{
  "d_shared_expert": 0,
  "moe_layers": [1, 2, 3, 4, 5, 6, 7, 8, 9],
  "balance_bias": false,
  "init_std_router": 0.0172,
  "norm": "layernorm",
  "beta1": 0.93,
  "max_grad_norm": 1.0,
  "train_tokens": 505000000
}
Below are experts of layer 6 (counted from 0) of a mixture-of-experts language model. Rows are named gate (a neuron's input weights, with its number), up (a neuron's input weights, with its number) and show model dimensions 128-255. Each number is 500 + 25 x the weight over its row's rms, rounded and kept within 0 to 999. Numbers have three digits each.
Before each expert's rows: a language model's description of what the expert responds to. This comes from a sample of Wikipedia text that the model never trained on.

# expert 20
It responds to: Nouns for roles and bodies after the or a, such as chief, Secretary, professor, Committee, Board, director, Council.
gate0:512528458511520532505488496472491485463521471453520492508521482546505464500507511493511538457480533509517487440473517564516456511538481513484530506497506472495493491491511489521481503529525475521488519475484508502497481530521508494527486533535511509483472521498544511493491522486482504462480480527494510533523478536570532484472481510531498475511455520492468512495476499468465506456530
up0:483511562465502481440519490501459472491469532481493522463493518520525512465502492464549523539559451497484508521456479525502463492523489487465467473483521482526520484556512463516561502493498494541471472508495488483506505487491449500523504458499526513481555528501500517483500460489501485516526493503483474512507532486503512517531514517488472525504473527534494520502545491478489540482461

# expert 37
It responds to: Nationality or place adjectives before an occupation in biographies and notable-people lists, such as American, English, Serbian, Cameroonian writer.
gate0:491518503461491496502480532539456482514509513522513463457474512509493550518485460488530524438480482541472476473452510490509477545468433466459518500517481537459471461504526520531548535540448492500513488544494471509495553495508479457511516523447509534508510492479531528474502517524501493504508482530455517492525509482528499511480474480523519502536518507473504480511542527494509495491474
up0:463506529511514503487503457521532508525490477484481475513464538491514567516484467507459507503554513473474528515493463484481529503499505525488477447539508496498489498494465547510457467488544511490515539545488474501468494512530541477507490484473518502516462512502479450528516469499466517522464460497529512536504514511497492488536524499495531513503486530519522476495499521537497501500461

# expert 19
It responds to: Capital-letter pieces inside acronyms and model codes, especially military or aviation, such as CFM, HHC, F6F, WCC.
gate1:448461539523461509490467514512494529479447498504489469539476521452510461485524482538522519528531576519471507579497533478533476504485520475518518509527531530519538514522469537505501494506510482477486494470547543485498504463527519473564459553489476441486430505486512486461554470460455500487518495527545487477525487511498466535511513470540495511510516476473482516526426522556464457528467
up1:485477498526505511515504493541504524506462505508471527497511467526489494499537509536490486447467515491504474499526475462529501509485516523472479506500521488509509491486517461493520492534497523505494516491515511451518449456508526483502476530477511488503473510541475500467482527497503505482506497515471492524497446486476490523427454478492459497518469484479471487495551498482454514503474

# expert 59
It responds to: Final pieces of Latin, Italian or Spanish words and taxonomic names, such as -us, -ila, -esta, de, Giovanni.
gate1:491510512533507478535493460528514501518489527494472501527504552474520492525461514460507498439498502459513492528552528484516507506517507508512508503515479481505451469507493479551522495450498490493527483502509503507505503520458501534549481490516471477480490557496481507482472481479489501514529449468489516529490496519475525506479494529488511495529495504504490501510554481518544493494504
up1:495503533467520521474543508504511497510530485540500520461518515510510529506502496460540492458561525502476481471537463505454502524518472457536471456495505520498495434489515537452461513542519476494506508538525501521518496505524532475444500498490471497512520546481511463450481492452532498515475505517501511477500477526489484528468505518529464484500479504513509506514532505506494493528517

# expert 46
It responds to: Pipe separators, dashes and digits inside score and results tables for tennis, football league tables and fights, such as 6–3, TKO, Won.
gate2:444515513458516440475469459518505518516546498489500541528460488509516512530487502510513480505479524510528512491497481535528556493523488513507526463497469497492452513508482496480522514482545496485465510483498504489525490503500556532521487495491510476511488529465518508505497512459514548496469477495459551528487525522502517499482430469473506519493518465491521523491501489520512486514488
up2:501470512459527538494530519536509509531502504520506479493492527495479490509517507508543506475487483509516476492503465459502502492541540507497493484499511460508516472491499453488469524503503513531495485463475483465534488498485470465480497505509480500450513483512528461545476516488568484523504489504490438531494524513445496495465525477514510556512517553499465497503481467502514555508528

# expert 60
It responds to: Pipe separators and numbers in sports result and statistics tables, such as | between scores, plus occasional was and is in prose.
gate2:513499537516473530520501476555533454540482467495473467490498513485506483502502503548494522491515528466506491463509488480501457471525499509532508464519457544532495496511516444478504522543488525502512554492530516420493496525489446482484547491502521474464469514472519510472489517524543467529442480484504468527501510529483496499473515456477512454516525485498547494481461480518463486501440
up2:498513483527491528474485497495529479492541485519514491502481488520518537453494547502481464495442505510559515512546477486543513464497472507483492498535463494537520486487501511513532467506490498512540531444527530515498471483563505508464523473524466524506501518505498510451519499524494501486517523482468529524522470500470442531461457425508475508476550511509454488466504460483498496467494

# expert 11
It responds to: Final pieces of names and common nouns just before an apostrophe, comma or period, e.g. Fredrikstad's, Beatty's, school's, don't.
gate0:495507514461511530509524455502479486573505549487512494498539505527509480451483487510526493470454547503533508516531491466480503490530494542525467507485459509524500482481460531535525512502502525456478488496456511502472516477505531482535532482500504497499537538518491504502493516485457556483485501554522547459502510512528484475484531471526531486502520460501499539490484505536518518523532
up0:507519478487506523522453474520483496467519509488515459491497528501476546516512508538499499521492494464445521480496490493506555507475493498520490504488494487534506525503484477539512450480496419491495558480510522506438513490543491520477465502566471529481457471488492471501488487498539502512517481489466495509488462504444501481499500484503484492502438480508498504448454515473503508459504

# expert 2
It responds to: Line breaks after wiki section headings, list dashes under See also or credits, and table separator rows like |---|---|.
gate2:563528510492462491515500533485492520478489488462506507487505503485477462530464502515530495513509492497461523470481488455487488524494467520505519502455499516478520482532473549524533545517544506535475459562503485535490537513502471506520495509494502491540512545498506456514526508504534521550510518507503494465489490493502520467508496513463437479530504474505549476494485492487491515515507
up2:448526455499525508474469503484488472487523505435484528486510541468522479542519506502526450516480481511516506508493538495478508502527509508523487556517499500507504506502501485493512458509427464469485452484522502546498505507514513498526502530498547542526467441494517507496527500493561501489495507526484487516467512504499524478472503467495506515474472458512497522470520522494519470463471

# expert 34
It responds to: Prepositions and linking words after verbs or at sentence start, such as held over, on, during, along with, according, among.
gate0:484475519535456522513486490464493450551524486506524479498537507493482525519535501513563489527469509467496507466490497468534485498472540512484500524495497549489506475494489547519548510494496535474518477454540510507515491485504524501501511467453538485502486461537497554525498481463489490538485527474473469478510489509476517509468472524459475526513524486504498519503518488472501493463547
up0:483475505490520486477518506488572538470506516489478499488459557502550486517505512516494480499523500516483476496530516452517462538481521495501533485509491491521525485542522499457489495548511529480488491487490494470461480541512535560476510469513506489537533505513493504496489427518499488558504522463498542484455524535509533507493499512526476471530525513500439540474515448504497545473508

# expert 53
It responds to: Middle parts of multiword names and terms, e.g. Civil in American Civil War, World in Second World War, initials, coordinate spaces, accented letters.
gate0:499484523533535526517495527523424514474480481547466479480536490484485538503481555476477484482509528507504519443501498476538512516485484563471505479548513503487510494489531484464492495538503509542511472487504461476452445497476506519540482497499508569524466513490536506475514541467506511521516469512443533518499494500516471508508496503517472538483474499542493487501531516498513490523467
up0:493487544459485502517511503491490473507487482503500454491562511482496536468474474473455486522543534484498492541482518500501499528519505507510531507445514520493522484520525525470512502463503471519486498494490502498530500467507524497472516501445473467480533507540480490515490521534522479498552501501527466517476512510497526499504513524452505521510494471559504519528480535562521476511503

# expert 0
It responds to: Head nouns closing multiword names, such as School, University, Street, Act, plus year(s) in "a year later" and capital-letter pieces.
gate0:500506539508483459514494478466480499507479478527468472491526497508500515464484475517490532484490559462485488448537511549496491520497540532510480489531482502474504508520493466470501508530493494509516518536527483514472523476553475486532513515484486503512517497497519502481500505469484524490524496512517496514562475501526482496495515485491454519486499478486533519453521472475505445510532
up0:536510529505528529499492498482492552499525489473533483442496474512478516520486453529493462481486480505465493477510459487548509519491467507502455587483539506483563476527466556481496535525435490513483538469523504538497517519544525491466532516482494497520490484518504488453494482518453551531497472537483525476509515477457475519509526490486517512493514490457488504517498492453479495515480

# expert 51
It responds to: Full stops, line breaks and heading marks ending sentences or sections, plus connectives like However, respectively, Although, later.
gate2:477503498502476498479477504478493478504504559494503467501521499509522492442473507504518510505522538481469496506457526491519518516554533507506501513459557483502476461538514514500460504509537555491481517490507525480481498468500477529485460506475500514475514521510495545489509451541514487482508471452505527501477538482472507545516494482468543479470523505552538545482502526527478553494504
up2:537498547486495483499482511478508508472523510486543516490497501498495525511440502497546445469446531514462452500516476510542500504471524516499494545500496455522511540469474560512464505499506508509518517496480487513479472505479492489491494526520462490475507498507516472514523537507508521517438490489520552563529495513494502560511479535504488534488467481500497473509508489498530542528531

# expert 6
It responds to: Middle pieces of non-English names and words, often vowels or accented letters, such as ó, ü, ani, ik in Igbirra, Alosio.
gate0:491550524467457530502487531545460515553513511451524490504473505485526515484515459500486489494485526538471476508488458511499492482475487503512516499516483509525519451489534552492480483518474506485490517450477462472501493481505536521505462483434507451470457497486504558456498508517475512457541464512530513526491502529518484533485469480505524509487477509491465513480500469469489489500540
up0:490499538518511517446492525474472512474491487469519532493458500518504539518496511512506546441512504492509474458491502492489530488496496509552507467528554485509531469510509503522500550508543556511491547477537477498532513447484458536505453510489480502527496465519490464549516514464481520520534510531493526502518497505487498500488571510461500535518502529483514520523501521486505503488436

# expert 18
It responds to: Subject pronouns he, she, they, who starting a clause, and final pieces of people's surnames in sports and cast lists, such as Ashe, Kahne.
gate1:524455493508521503514523514496480540516459469507504422525474516503527476516485523453490519514511463503534483520516485504470520444498550473487452465526511495481530521512490477497496538545487509464501477519507473511487495466518505471497467475494515537528474522487507516511468486476496515525482498504512518547520533524491543511486485520516487520465557518510552520523439527541501465535487
up1:530470507504514478507502495489488512490497529525514506505545469494468466478530501470488515457499520523459509554508486512492515516514483477511501493468469531481510494456506536450501469500516494518485507529446507512513518468542515518507520480542491555552485511489525479519476510494492487472537505549488517508490464518476432450517509520567533541464493506525488547512523510473489486471458

# expert 61
It responds to: Articles and determiners starting a noun phrase, mostly the, a, The, also this, its, another, entire.
gate0:484477472528479471525518490472469517517512468494522474561514514525446456487517512500502500502477517534462467518518514495489501523434537557498529501493452480516516475532546516519480506497503500524502529531496493464539498452491478452512544507499481510487517522522497487494500531496484518470443559509507496489538537501494500500507490467553473494451516492505502459477523474488506492516471
up0:532478453498483479508519538517512460489533494514493517525491479499543525484490502492514519459543525475522536469517506465515497543465468488508528474470508553454539520515497485505522501500480508470500481485511537429513486466466479536511470525522490482513512496519491514498489511526485487494502515488511547513508507483477501471494547499509457487533508501463496522484488516507474552475452